From a checkpoint of a small mixture-of-experts model trained on Wikipedia.
Size: 11 layers, width 320, vocabulary 32000, 131M parameters.
Below are experts of layer 4 (counted from 0) of a mixture-of-experts language model. Rows are named router (the router's row for the expert), up (a neuron's input weights, with its number) and show model dimensions 160-319. Each number is 128 + 32 x the weight over its row's rms, rounded and kept within 0 to 255. Numbers have three digits each.
Before each expert's rows: a language model's description of what the expert responds to. This comes from a sample of Wikipedia text that the model never trained on.

# expert 6
What it handles: Table and list markup. Line-initial list dashes, table pipes, bullets and section markers in election tables, taxonomy boxes and lists.
router:166110147145110161155078131151180164068129114161150127126103119125156125103147168124165073133143139124143131172094120152165147185098177089154115150110129179151111132162193087135151131174140109152147107102134095121075121159178192149134103164126203160099053109164145139133084107089107195110076162195105123151159094075081154152120170196106172101148094099068119152116120151091143068128191122156068119107094132159130128148140132116169092177121115180130181164113127141185067167142125162
up13:137156065156168064102163148174118113092140141125116187050194103165163050107117144133173164119052093155130050142173146116099108124119162099164153084136102194113112177119128122110155145136092146134164106164083116154131127121116150129191056133143154103130111117101132053107142117129136175166144091086101136147155149128170116137159113170107121122104134067115138160113094134136152119135143168088104088070136104153137151102093182128143112130134100133135061175110164145109108173118152118
up14:172082158132130196121123123177119105118084099105137150168119119113138098152105095135147124187133128158103166130140134166128122118108109125103146104169141148114117154109111115132106157197139122147126134110160113114137111188046150190118103185154138085160109127168124112092162126107070149100083155148133151056129076134098087154142129162100114190169165158116128141113086146098133099166129095160148074104136156139136092139099092130095185236141121134129077139108149136148110133059072130
up15:137123135166189071111100084123149093123142145142133140182142149101164147163097174130124064117159084162161136099166075092118122121113080123139142168193173102139115151134128167104125122131099165210158118112124147097133073119141131166092143099121139138164113147189123137108152128150136151088086101097153164135146126154120132189105140124118117041137117106101070194122130107089136148116127115087134137136107097136152178166132128133149110095119122146128070120099120118123176157110174155
up16:133133200137139184136107096135083093098078137112141183110155142133179177110110116097149127153077137086112211078136095066093154131151125152160119129155112109114142051129099095130164121126161118125097147161106142170069146080113157160132116139094078076048110135105148114062126081126127143111111163147103114175143061138131105130143120200122143109083124124137141145094109164123173051118193147165091172079108160062105102146136148176187087116098120158166166135115121135099137161087135131

# expert 3
What it handles: Numbers in tables. Standalone numerals in table cells, scores and statistics, such as 4, 110, 81 in sports and election tables.
router:170160106120109092110183205160157160135186140138132092149173109140168098086159108122161152122123060112193157141156145168093108167095117168096123144163134123158152087088112184130130142110160127102065119134154136168168119136122096160156177132089176088121153151132070125206107129167164159096166119168138162118086057076187120089173173109129159094105121117066089125103177149120152150171143122198132124091137075107117093132088162066103134094144147174094100199157136192136120138151091123
up0:052099102116154106121149086122117113150139113117121138112096167097129165151076138155101143120141159165126117193127092164140068175115104148123200101204110067091120123100150104178137186186099175168106103096113193055092150128133097138140131084134148215174076117144127187109051155137096120103126108154164067151167130125178100116194150175140147112132123120138126101121125160103101140080145184057123128128154118157082135118123098144142164098115135124175130142121079146152104111142142154
up1:145101162159180145073131133132131107127136133116146127084132120107107171117161152116071153089136177071157167107091173137091143140149131108171126141151110151158128065067154113126063119134156106175160140092137100124208184163188151151126134154097184140140079135157135151115145111089110075156070129142169105078133156103180173114129153137077115134090148147075155130141134142109185131156152098148125100129094139102121157168083201149103108071128100089086110169143124086130142151144133192
up2:100095130114097164101136115152132128121135099129123142167127106156100164100198121085114084109146100144116054134161122167123149115113149107203118115129091146165150128128160118162109149149056100144143121120071115136150121128107091183187102086121123150215129114103101112184123049109093100149170184152127078156120084118087178141125147109129212122131117154093151121134067103159227126186120132152133098128070128089136132105167102092117116164114159182134120096156114098162106118108128129
up3:104086174108165139080154122129102141114142124126115176088089186185100141112022075104178084103127166139139156098110110142100166122114145123120144163084121133088144097128138117090151165107149111162128154132114139115134146114148108110106146142068135135114126195152102113139149109168194132155114152110150106211135139077110094173183096122092219081102062122123124161027113163134132110171134127124133060092143082167134094128179070113093128110164127078132134149133123215122125112169103119

# expert 5
What it handles: Initial letters and fragments. Single capital letters and short opening pieces of abbreviations, acronyms, technical terms and symbols, such as D, UM, AC, $, $$.
router:099110124090129149130121166084120164102125096125114186156183135169138137164098135111153118110128166165129142182191142141146109128127118142104082106121164152074122117175174109125149089162100167074136119137183115127098084144129108149118164089142130118132145126101062100134169179124153157092164082179099126175136156117148148115145184135056182163178079113174126156134139108116116145128171086149067161113103196117111128184196148069075115128146175081107152114143117139101093180155076167
up0:090090141178137149137097098104087168074179116164111191152134130124112102095135145118161165123142088151143129146160125152117116146138200108119201112093119134093173140139126134105086128164182155121131142131083128185096134131089099083060124118123111150160141183140133146180199175155099069132109113159212152052134180100105092092149105131199108121104138134080112172095053094103106085150154229188124122141152170161086127139096130095119143128196110170168105128134087127159185178128115131
up1:050066166125128176075144105176134156125174118121122161145102056111091106096146157166109123098120127137147120169122148177064138124131084118145194127161168153101111049104152099102102114118120112134175128128145112076124152150132121125110146063144069144110116184109089163100108149095109134036197108149149132148179144175136153127156125098109204104136077098091152131162115127128119116160138113150089138122178149129114105114158118178163110112088104040152135112098126121075104086173136160
up2:061109119078132053111114101125139161139114107142157165134133098216098107170074116109058136104117147136118141108173147117111110102159089086138106112130137206161108160154167114106176033165165092116170146177076076119155112118119150122120138159133154182127114135217114135142191067114093134116139168128113155106101118122104141096139114165071117110150102082115124120141073180114089142104133168115120139163156147132120107105106091128185143124128096126112140148088099114161123130161110132
up3:150135141079131131179106157172137075138095057083108126152189161130085167150183179127139143090151108130116169154136175169132139110103157111143160134173062063093162158120166090165148146111102136140172095163107124188091128108108174138147134153116122148084139100148148103126141089087094142072122073125183131119077150131108095154103120167125117145144102100136118111116106124159091128150177099191139134129148050139078104084158153185138144186128127134087137093088135133145124165139095142

# expert 8
What it handles: Table separators and institutions. Mid-row table pipes, semicolon-separated stat zeros, and institution nouns such as School, University, College, Museum, Regiment.
router:057084147140123098067078152088177074103114185141174127142103119175121094069143079117121117145117114143148134135115087126172068135160141148107145099096149089077137058167049066138163186088178098125157093183129162128105135088152134114146167096128155159112094115134096093102112131104155120125105098103141175134082190095148122125185100157162201147078112159181129171124169139134180170154114165102129094104093193143185090109092126171151130137115121162110120136087165175095079173125100070
up13:101090165167127148174149116134162120132120098204105157106127085154137153100104084114085096125152142159146114124161083062101155170136151103155043139171103156162120093137106116159142103148141128106193139091105126083142154116131074147090148074130097153136115123113079099172203149101125127090144138043085172156122156165174144125167117144106112102131184101060163137105164133116104103148128136140094099168091172136151136103102043189130178131162101104131146105051116100170060125114122177
up14:097148131139130105095140122151142111096139166078205147170155149140136131105127096032138131197144148149049136129133087181108164155106189072079127076112168121083140103154157144122103153100123181188098219120191152122127112087154114162133123156145133113115130166128131175124116149100081071084082137124131141142112140137107098124089119148100084153094101135082095125125065141116194177163044092164172104165093150086147119133118139107147145170103164137123114188223125128135152096170189115
up15:133158097079107151157184132062098145120138132114110153128171110145104194123132122148234148104148132151189119163111086130142173144112098146154099179191156107156133111155159132112146096148132098156144087128137111086148188152106130100087121141121100165132125161110119116088088108087163134132119144112120112114165127122093109214121097146129150162143124131123169138154070144120089110108114174177087106101060148116160133171098130192125137145113152085198198108137215200121098167138072108
up16:143172175174097158143134194075109151157192089172086168132149109138104168149134139154149138084162197107107184140110062151117085125117142107110100154160108079139158126124100104159153102149100166137179074087126114112102124111060141118092148108106163124090146122061174122115098107150141164178157143163134161132149109150091144065136112130155184126104125117093064155128097181094054149140072141155092118106113160172120078132119176172110105116173140121150179116142119100109095183120111109

# expert 4
What it handles: Prepositions. Prepositions and opening parentheses before a noun phrase, such as in, of, for, during, including inside song and game titles.
router:147173109079191111104123156080162126139163165096138118091132104174173152071150125054108151107173122155127202173133199158191147133147124088143116103119141149157098124100129139089070188128107105102147143121163142118090140068189080123148177127137126134108100125158089133100109114109106099112183170134198159163066129085104166138124099088096138123137173115085117152154117131162149169119110170140130123143153187108106099089140117085095134171159114156157088163140135169167096140080148115
up13:140155081174133103180160133165137164112151135146149150135143073121170154166169153151105141064149123120200116101144123072094130184136107104178077180144154157147132086111131137075184072132114079163152109107132106078093111109132160132130155110136127104152161166128109156124185177122186171138142175107147096097084114125090143072128137130121171121169123106193154081128114117105147063075113157136088097186074139093163118100162104152168128112122114096144155140097169148117128096125143157
up14:171166148124196114141128126179113093113163129067158065148132118134167141121179128112072119122208159102125087115116109164172159159108152141097124113136110175105150115106103169186040106179182116162065145141116075105149152146132123091121120091162183155145057097099123109188114095114112148112189122103172129161149092116093098150134152105141177141113195206102163074088141129128160136124114174181102096106107151156102119129151103072139137060119144157102085115134100091096120112125105200
up15:096132086127135161115118165107060190172181135126122167110084070162122145136163132094112145147131132157124134142135163068135109130100149162118062128152177143113144133123183109132097128104102066106085108178091135072147122121134140160154108127143161101122059110139163140157100157114071132069143125138115196097137104147144133133115141122105109091109170142121090151109189107107157186116146140170133135091185045129154112090116117107130143153177099115108166192105204146139125133169137101
up16:086189104076143112102080131137165124172187113119131190146068176162166126123082145081158150179099129120143113098111067090103141142149142129163142200089155137186169132173120140119135058119128116129080059102129149136130100155115188070105123124096091119132125158170119151118181126155098166105132137102138161158141132194125166108114137100111144153107136107086137134136086147121096145151184134075145052073134086136093125106182136134099148103157167137131154101092134123204109121115083126

# expert 7
What it handles: Determiners and modifiers. Articles, possessives and adjectives opening a noun phrase, such as the, a, his, their, new, plus possessive 's.
router:128122136173159146114076152163169103099097108162180075158138117139117120064115155209119138135091089140112171141097154087127089133082110108147125095109159188118063122115112120157126127153130157057131081190120099072055183077129103182152096127106192123142149115122123102110088183157101096165097129194107174164136098100108148157101142192089176101150199139098114109108144102120103086119181175159132134063085169093183139144127116166098122196110100151182073161101179127174106101163096185
up0:087149185124086100129148154140142036127153086121089167067197119147090070088156069157127110080158110124129115089137101147107151123114053061181157140185122134086134122150158126071074078136147159145150123148121071121135182084133060155161135085149163137106132102059122112130071121165147133127120091112142128104148160117103167113093155158165133126122101139080183143207137103147149145141162101122093111131149101085145157068138122140125155100106147141194076106104071140119140159126139183
up1:125130149165133118109070109194108104155138093182112140136125128132142133171104143141167139147152139156105125097114125155130101124132170128105111127123147121106111102111150148114097125096152062135166110145128158076108135124106103180198062155148176178116111128056102121098119073200184144130117100114161182081083124134138090170131178099102144047098133107088186082124169124100106166131092117099137114140155144140093088124067094088102135127187163191086126106156101126119134160098127109
up2:142120129125177148115144094036096106127135129125143155113141112123148159157131097159205107088182183130160109200093101197206096172120135050104122124171024148114123133086088083173145149101104095102124128167119104187124119147138159149159116125103126094136117155143088129141100113142117137122141105126082111126098147122141167153164151121116105148091134161191090077103148103121111172182105149112145070145157116114147140136114076145173097094094151068124114161093124091117146162128112124
up3:107082094128135062087117073123155127126110126147125124158170133191163175081114105151109194085160219157148145068118154138167068101085147120125131125138076124128080109148140132204139129143119103100144077184077178154142213139127179101105132118157130131156082129030109084187140120119138143122163098107177170088165173076162080146084160143120052124128111168121094103127126101120168127092077095089093087135144125139156143171106171160166128163106159087132110109172116130121079154113092103

# expert 1
What it handles: Verbs and relative pronouns. Main-clause verbs and function words after a subject, such as was, is, has, were, plus he, that, which, who.
router:176147108134148170138120133132092126134114139088153112124122108081119121101095055144131105091096128133161170108171135159181132169149053081136134108085137200197124161157116104124089132108139154093107143168167154143097159161103157201093163089167096170102077151114140106105147115140138075093114096120127129178101063118175201129115148198137132137108121152107158171089107108094119088132133168109116139157070082161153128116133144138146090146152124129163125087124103134166125101063068077
up13:061169138116115156115091146129098208133083126139128146067160130135112179164119111153130123125100142132113164116127116151134138104143099061094087126150163131176152123135137181072123144117122194112213126157075151149134097201095092116108175151141186190066064146145186143099092124140151160097144127149135137140128118147128116074131112130129138147129100084051137094123112139122160105164115096084156120146051082125095177092121087152216126125087113125141123189157135114088094139139110070
up14:187115146154124181092119192099092131178092132111128159160111160114109182154118119116116135211138111167210114142103124102170120124103138145111181097158124148111116125124110115120071184153086150111144118102084076083089165145110147136116104096138075126141105097140102107159100103173092127178172172057189140104088098151143158096087118102084139129140152141133152210112136072133175074085096146120091185149202144165129177125109180062096122148118174170107122173150093105148120109142062138
up15:096074066142153149118151132118060135147128113124178129112076175113120088102080132162083086149178139203117136166166122117182056081159142132135092150171114123163151190154107151103156144143131175090167076150104126116102095072139140122120173108097122155090119102118065133144153172143146094131192172125165100092120100173112139125103114148109203151140097158129156126175133171137137094153061160096138132161061052107108126135115133131130075106165127151148116144106110080153124191078119145
up16:194155130116152120136135102155125172123111085098144101164156154158105151167078150082124099104093101135134105119124119144143106177095174166117130186096118197131129212151119180102212184088162155129098140159110163089098118084115125136150127113116084170069070107102159113125129127141108119133102125089196146093149146133131114167152151205132086135152199157077125219119122193144125110153125149167134105149120126068132177155151116196098137165082145168118143064220113161154109138108184129

# expert 10
What it handles: Content nouns and verbs. Abstract nouns and verbs after to, a or his, such as career, life, teaching, support, development, editing.
router:150151154155147168143136127173164116071153196163091117131189111113181156158100137143084115150155160132073149079102127083188091116091170106110164120081156119174077063152129053108094167132182119089172119157146114056082140108143127136126126161077138089166107108152128121130154181109101106063105123109097113194133148112127118127140118111104164137126107073088155160136119160116163144125179167178108171104098157172136181117069091135149113115109183129152070176168148170160109134174154080
up0:160163083183117143131163123117095079183040098158180111177137159130194075099094176093153073111168135161106093112075138159092149130047105090167145122163091153162110112109108098146138117083162077090147129145137149098061147192117091109082153167112141118154127155170135085183190118155088124131088157075128131144137090138155189166148160150104106188159106117134151136125141197124084151166137111112152153113179128106057119030129107117147095112132153140122121165069103159147137122172164084
up1:082145078137132193126157114112095146117164171163129117110132093113153151135118152164099116137195122120161182087073121126128119144113150103095178063192030089111135123128181074146138184109135103141129137094133125156104118075140126111124154197134094118097154094088063151126154154104104151109150123119173111118146115173113145097059143154107133120124149107120114135098070097129084152090137100170127090154127166184155055118130183171133174109119181098088154113120122180133180146130103111
up2:119170135165118088127099169141041136143137111157171152127124159199133166128112132114129091110109155121115130076107076143128117168086129171189144160119135109114120115179124121163077143165116104140160145092154090129151138103140125134112130142147097070148082164152067125155124135089141120143145127093203116135137159118131181139132128138091141137142078134124141176099126171158094097152086089143181133114131167089108113066089159126131145118126115115141134140142109087170150118088188082
up3:120125111090144133061122138112135134149150135077168153211082135133107112089153112077114178149161118136086113059107109122128089123186115062149113100178144054113137120109120156062114114110112135164095109116084151135147079133128163129141172093133101153094145094111098135170125057105102170103140156125104138081135114172115184073166130154124138132089102081071146200152133117149108136122129160101137109146104085100096056175170126164156163062080113155127110166135159139188076104210134140